{"experts_per_token": 6, "router_score": "softmax", "init_std_router": 0.00886, "optimizer": "muon_variant", "beta1": 0.95}
Below are experts of layer 2 (counted from 0) of a mixture-of-experts language model. Rows are named router (the router's row for the expert), gate (a neuron's input weights, with its number), up (a neuron's input weights, with its number), down (a neuron's output weights, with its number) and show model dimensions 0-127. Each number is 128 + 24 x the weight over its row's rms, rounded and kept within 0 to 255. Numbers have three digits each.
Before each expert's rows: "comes after" lists some tokens at least twice as common just before its tokens as in all text. This comes from a sample of Wikipedia text that the model never trained on. Tokens count by the router's weight.

# expert 48
comes after: ",", "s", ")", "ing", "\"", "ed"
router:148103149100113095139108101104160139151100147115115144087146094146097143112144130111157151137126173117147155158137128129129151148167086115107163084087103126131098110095120092142140114111149149158152130136121163070116143108112111158140126089107135132156065097095102110140168106164134144108096106096107114091114133116140126141146107148155125144155151129109088154101130113136098086107135
gate0:121182114116155172123147104132160123114089141104121094101150130101129126143135142115157150102143119148191121169132154123113172101112077159139181099120093082128157106115128154130143141166127147160149164139120134132107123140143183141152114140134162120092148077104154137116121127170122144118161071153120161118115099145134150148127136173147126146110122149128128150150143120129100140122161
up0:138129169113123126164104129097124146154169105127145156171133117132097100132102100139084114188128108112094129123097129120096108155105163068114110165125159163134131134141142101159136085108104084123123093113157135124148125157107125089120131143091127117125135141122129121146176116077128110130142173131099112171122137124162137084127129069108130147144137118120106080169108129116129124120110
down0:142158073094110154069159101123128115094128149131125128136116168119144142109130118112149105073100140129138088172170161097119126150121102133146100141132104131116135105181129140131155117131189138130126157145156131165158132135122121106109141112122096110117138118118103120162121152143140129154140105162193117151117125142103109146151103159117119125106122119154144124129142139122158215089120
gate1:135087136143069138121174158151138130142098133122114123138111176153084122124141124126112106140098125104106101154116125100085131117186137123127160119141160140107110178106153110176094120128165117152131074130082139115106156141105101119152170109113071131163116108179139108128159180087138132126108143092129115098095110132140113138127134157125138123112137116115129133141158102100114132111122
up1:134128093121169169165112191124164108137129116117153150110172153122147098150132122125110127162142097141165142085132163136165137157128107087137152097117126137101165107128092097101169127115120124119134127146121140132135159138147160119124145154164168114154133134148124126103155139131151113128105121100125141124082104134115180145090152140138126116140072118120149123178153174178136105154160
down1:107139128114132109149115091100103116154067143159119085198140128129104117126134115106136131143111150129132133136121148139148140155121168138110121144134176106118119164090121153096110124134125078083113126119149122082122109115121122088109168161104088177108110100166115124100135129138157098152182078110098159102128152108147114118120122164132124124110149156112116130128112123162152178138105
gate2:187108159155117105124125145115127150103107109082115085130096150078145139101108111092165127152138178155169122161159111107143136095148115108136165147110109127132126093139082086142135176112140124118121187180124146123119138151109162121161125096109135136146117121116077100125103131151122127083129098133120142150110106126118148132116143180097124138099155135141143119137138123134133085098121
up2:152114124140138076124108111119125151138120114093117090118057117127100119124159130065153126159136183133122122130153112111115139083128141154167156122120114154123111093147097130127124122085116146108100198166074113105131110136124144136155127135137147095120145116122127125121118134132094139127121104155131111158148083104108137132055114157119112131109146124121126140082154109166173129116125
down2:155159137113133115139129135078186135140154132099139148127199090110140115128148120132116127137130098110111154111133133150138131186124141100105152165111099111122145106114129123134147141144125155148136087148155102104078156111116162130135092131125131150166144129143131149129116139179142094082140123112109145158102169164177080089157065123145111128097130150139138130167126129139121121129097
gate3:141099160124068140124140147104122100146099136158161132126152173151113133131158143132108142184134103133173120117156127118086143183136104129127131128151097148081097124084116074140122093131135135142119127106111137128110117133149138108208109097132142110133067156148164143093118169108166144128127134121106113116092127123155144121152105111107105107151129128142129141164114110144102128165129
up3:143110149103087124122129130101139105149100135157122113131160188177150128148176119177101134167132115132160133073142134120095145192166117134138148106171109145103118136111135075119126118133124126161118153129143143147101082135129120113202115091130147134139075140131178136105101156141137141138128135138101139142107135140123124099144086116107123119134132157162125151128109153129099114151107
down3:129136115138166157135117110132193138135124153114108181124120117140125144139139154108114094127124153126140138128150157098111149069153152085115100145126108133145143121103091129103131121113141113166153141130126115092166169094183138153134122137096114102151126088106068167163166101133132149137170117126122142090135102137098149124129126153163108112121091141132120096118172087107124087101133
gate4:116167118176070143152127105096133129113126142166110104067130156119115148141117124124176141119167127113124099140164134167123108106131121143088156106132102140120120110118142160142152133119128117099157156169127111121130151137125127132187114147126126145106143122140108195126078136131170149109159141061100152133150138147100151099181109106155140125151163095139121136131147147104132108137131
up4:139151128145060152110125140098148131119140181161099126102156157160070115103167154131141131132157143099142078148135115145108141119105122119131127034145138110140116123124128122118143146178135131076113136167122147115146116129128120116140142113115113147119140143165121158130124143113123140126093157117126144153113165113116164130133083100160165085150136113140097170144110160105139104126149
down4:146095114131109163082115175148130149159158135103148140115126108158157176137109105143106145152128129121134131166112133104160116126129131106135135085112148125132148088134109170118123167087173112156099109087128152121158135161118143157078137124116072119149110126113090083131156083133115173145103115145146115135136118097139173125128140112113146084144157145148131135111170177124149107133144
gate5:142108114115084107135072135143136129123130108117139125149134096145156157132094122149146116116135146117125105156177157119130120177175102105074110128092127110093152155145092131122124126139119093151148083132136131135142131143123141102092093123116104160179133145112106120184122144100097142083103144134132155125156170113121158163187120094098126133155141095149140086121100144104118144120107
up5:102123166148153117109143095101113089168133164141131129118097109118117145159124124138147149127129132133099134119086087092137129097108106154168164126134109120107119059139146110130127165116143165116113166107093132115118141108153143140167133111140122102117104114115150156092141139173119165139143089094127109118147094146128080122083092140167115113117100182137131125139141110185111111133086
down5:095110087143165132162120152129128145100104114118128118182069113113134105115112125104099118141146142102167162117118145146105115150154168113144150089120106127108145163121099107138145109166115143114087157147154125133137182151156152125129142152181140089164118121113111107109101097133159118121183136102128151090165143132107152121140138148096141129111152166118175150130150116106167124094135
gate6:136150157106128147113123145129156152144133106140150108088121106132103123173149105169111144136149157112110102132142186141090151083102167073136103119142109128135132089149178141123094083144093135126126135149166123098166150129132155151112113127123111107139105128147143105138123137159092089116105165154127132128103149104107118125140144092146141139116083176159114103116052124120146120136111
up6:152168148125109136157113139118157171142130130144155124061149121145107110120139110144118100140137137120095111152120167115078163071123114072096141127147122143157142085149176118124125117109107134107080146171153135091131135106134145130170115155112096095121127098133141084146114164144090102118150125144121121100134166145122111111124095113148114131130096191152126125123080120126152137121132
down6:162095059086106103132102128106089097140153172129109148147143113133105121115144145107134156147169130119152118107099089103178111142091133129130153143109159111115140097097142146162124146131168133133140121099090105063138117127113136099123133128121134123145098111144113140145133147128115130118128115107148158107111150172154120119121101159114154150116119086104085158112180140109185106129163
gate7:088119103131141135163108148143131125168154135109154165103142126161132127156121155092090125146084111112144125104125145114095150087119138116116179173124150143134142059113140110175115142135148120108125146109117129114086141127191137150164113121142114168155121123125145114137113095090129184111180138098127163098151118121114097130169152138145142118109166114095122128126135166134144117103155
up7:120135125114127154104116115089113108103100141158140082154128151113111112099120118141167099100162147171112132071111143137176134146099114164156106097139124109133079175135102160064140085093097130070135098139124126123132136137123160118079146134112114129097127155126122118093133134164103103128101121150119125136116159130114136118083117087149119152109082154109116104123151119118096129145137
down7:150145133171140115173152129121105157122142075103115133098185150099149139124117118145049145158103113137161153077147147133125142098114150111121140169123112111130146087113134093134094132168122121142170104124124110132171156138127123100135104140124100121160125122118116186140096128074139167143135170129108161103116117120111114088127142140149143152138124108111104129114111131106107169146151
gate8:150113161144148147137156133148123154073132113122115132161138132119128125126147121137137154126060165116157084136144124179158142148140146133087127086139118107122089119137085131125155155160106160129152108119139125180139140130160135118117125110130079141113125157113130124123136118125145130114124144148104178157115144118110169139184173160140155109141145104052125114123123137073095108111143
up8:164100065136109123124105128141120126133080162172112133170124136119126146114072152127169094129112132138123136131133128118086093120156151127142123157115107134134153146104151128149129124103122112122106171140121147086094139127132156121179077112171111135138142084100127097156124132149143093114124127103183136155186119112136172106103104093117127107139175132166140164124117110138132143108110
down8:136131088174135079101125132133109114110121114128143089106135142131149161153117129124114127121164124123110108133145129079149121086135104140100128177117141123164165147144139152088104102149184117090114111077134142094187099105132172176146102167118090113098088151131136113137121102131132160156125122113106102105110122105125171164129133114101099142128100129153117130114097136141154146112164
gate9:141146122090124125160143074143135131157128105084119093122148140180123088102128121107145150131153142131126161138105130113122150103113157145128172152144113107111159132120112111191115135118093162096126170142132143142130150114155113151121188110129154151117141116079071136144137162118062142088145138117116143098153102103120133126107157149147086152147145150138117156129124109104125122116079
up9:139125095143114097084119144172159113134134162153110141128138139121142142142103135158123098142130101128119077129117134133116140155162119093100107083143132119191103133140124152086115107126161111157150106158107146128115089176111164113150101158178094142120123114133153083170077097098153119112105135162166102163131132155131120090148105091122170137099138140130122133110146152146123137108141
down9:123133114146125135148190109112111115109124124132094128153118124094128079090154136114136114123122152126136162101124149129143127148073178124163174138153154127122142117094125136151159185149104113107136147109116118069126151103153129122126163144176119134176113153112165154111171175155156144120155099133090137109164144135125138121121121163105169151132111144134172134148176127107116133129110
gate10:110155102111132152129134125151194134132123170124142126148150136077176124125166123152152143142102098150137116160098175112122139113150126121156162117102142150126109167093100137155083100112149114156118125112128122150120093128141106122123150104107131154139102079107168086137113097147128125126119058145145136141088140150163166107139147123100115115138136203115144154148133141136139110148139
up10:121118104114088145158146139109137129157103091140128181136102126067134131131103123117115164114184120129122115143140140167143135189166147144129167097102138101164120117133092102168094133143119138163126150107156146105158137110073134138143124139156100115121105152119081163121151120138160109141127138100120114115117142115131158136170062107150086126112105098101165129144112108143146124122113
down10:150177153145178146138112096140117146181153112132114132114174136129095124140152122103125136117107130148136123165139129118157120089105139109101103124134087177151111110152158149133194087139142162132142126168129115135098119133148114113150096097088151090155140154101124126137140134161134152121094133165154158119115080135149078101103162141112161155153147109168100161123124144133129129122144
gate11:140148143126168107146121161126136152143132101097130107122085165131168133133131153131115100102122131119146092127131107102128134140158117147118181184145130160099164065109117088173117117146150154135134172154125114130127131105160162131132145100128171131173085130112122131123104122140128149093193107117116127088175094147102145130117112163174109137124134118180128126122119137099111122109149
up11:121122152094095144100130081081119104089156112137165116125150111147113152116148108102149162154118114147143135159110120166084093119117135088111068118089097150114109160146148102117124111111137077140111104119134126182127142127095129111146131113116102099094164146132102126137139158133130112115087138139129125148110104092175140152099166098101109135171139115134116098107132140134176124161104
down11:136133102162150111123132181194120163159121109140113129129116164144135134186092076120140146143115170144126109135122172100118108124132129134126134137153116097127145124133126111121139109154079139109120107163122128118193127148139151103088091141140102101159146089146082160137144147117140143157129091163144114125144148156132097099148136119108128136166128116152082143149099105173134116156097
gate12:112103144154131126119116138102129085118098085149126137171117157116132137155154145150139100138110137115135106139112124159144098159156134098174102097114124145106160098165126117140127178128133133169124063109161152158084103132148093092096152127152143119123115128091146095108142158128119114082169104114117087126090151122130119143082115149106145148115138085119142121146159166152101133093117
up12:093145125133122102097147149136120133146131108136153160143128137151151138149102151167117141077130136110113086174145176101109134143130133119137089136124143090102136090132146146135097134103117133105185104099120101159142139140202156116116145136161101135138128129129128105111080140074115144110112110117117087119146109133124105100123135153101117102130074100149155172135137102143105123059122
down12:127147150110135100140153155105131137204112123133135131095095149140165134122105095140126145178142113127103139138146133141107099113105119138171134127089104125148137094141110121113119183111095158137157158139148102161120127083136105106151085095104153141165082112128155121140174138137104139120104163103124124155098127167133147148080142153092105156114162129091109131128094124138116101167144
gate13:136098131132128131114113088124098111145133139191123064133131157088150134151077111120124110122147120141125113121100128120165147157165100132121154122157117118106126126095116075076103153143167141114125134191093102112143090120122156165131135117141146121148135120119140206103123153112096133125130161129134156130117149151111123105129107141138163113122139152147121121121128165130078071115144
up13:108133122121128100131122093132108090101110129149156102127110142111143134137125093162203111114135141143121130123102137151170115160084131120153135100149060107181126157163141165090099094109137137092111143107159086110181142155112142155113128131130145141114150121103117122134108113132118079168129149152113115126156152140090142104137116134136138147147121146136129124110118172138192149163151
down13:136130163128090122121094099130128107109142109140140114148120138148152138127085118130147111126118142083144101115121128144158138140134109091096151116137082112119115141133199097115140128135154172047124145161121103124150112114104097131172147078112125136155143090123163165122144084114098125092127172148131118140095102150114125157123071152129149106154144139110095108104144149110118108099144
gate14:101145145114140141113122117138135133112110130132155100143144166158142116151110116131125123125194110123104115138120142156097136105131161047114114151127126087145160158121129107160073107126141102163086129144136101154176121149110097166120129136104121121105126078150111096164104121099147123121142128142124098132149178128133118113120108093135151128185155122169122120149100152073162150134117
up14:118144087101148115136164146115103134150162134091131175122115130092125113115128124134114124121105131133111131111142118147102095136119157147167111155178119135157111064141143186120152104157100127127144115086156162150101137119149129092135118148125126161168159169140186135108119121112110139147165151141126135128175103123097145166173131146119108161084099164117130109144140103128121091103100
down14:097155148214115122142133156096144138104143115145120104162105168164154086137080142120090137101156073124152106136121102149121119119123157104136122173145133148117092155119145093111111118158150155136123091133155118121130135149177110134135117138155116105129106127147105100128141129123093139137167136133121149175140134088125091108156097148143117060119116095104115116126113101108155145132136
gate15:129134144130123110109140146139149112108155128117100095144127121134132145153125121115115137091105111145077132130126105136130133132179109108148102138146109141152087117121156120182137127145092164159131110164110111152127126106067105100143188166145132166105167170132138102125124154112078091119116076154114138150097086122152119136153091095091149139124139124128095170133145163087146136150156
up15:140149116132139182132126147128139129145119122122129139139157089169145099097137123126171109185177118120168080106098141134129109104039138134102135147144131101136182133134156129122120096136140105106179140113131134158145126155152121143112115121107141119120127099160112119168125117139169146114122161095122088099143143126121164143139200159117086132128091134119152106135125130120131119152149
down15:083131118115123111095105128106168143092154065158134150161112118133160123145113152125135115095145103105099142127132085137109157151126162160129103124122106133145102096104113122124152176149106113116116145142157130118146122095127118078134147122186151148089146177132145119122136185177109115097149080158155134172087121156154134136130118117106117134127144099151130128152112132102093142126159
gate16:101121170143116150135095141155129146108096162143100135139080081113096118145106149118099099141149157125088116137164157123139103114179102125159122064130132152143161113121158113104147153134123115139155152161105089125131154122134101143101190134136172168139133092135123161119138150117144117112146115105130102122161108178144094085138125126152141088146147135151119097133171159133131132116136
up16:150117081104115155114124116134077087124137162124156134155129164141129143144126110138145135117108139117172123153111132148114120103067163110107092175075093115085139155145100148126089127139121106090106115112143127144169144141111120086120096114138119145122133167144131120151114074091148102158099103158130185138106138125103138171136124120134163112155112104142134128100108107136147127122080
down16:114152133104157095119122125116084165128132155153132150121098112102147094147112133151128135116120162157121142180124163140130178106131096110151104095138104157135160121143133106113117183116109104154123166073129085131148122131130118156124159156107160169125143108138114185152136143109120106156120134142106104118153122170161141122077088123119134117113100085118173164158120142175129121142117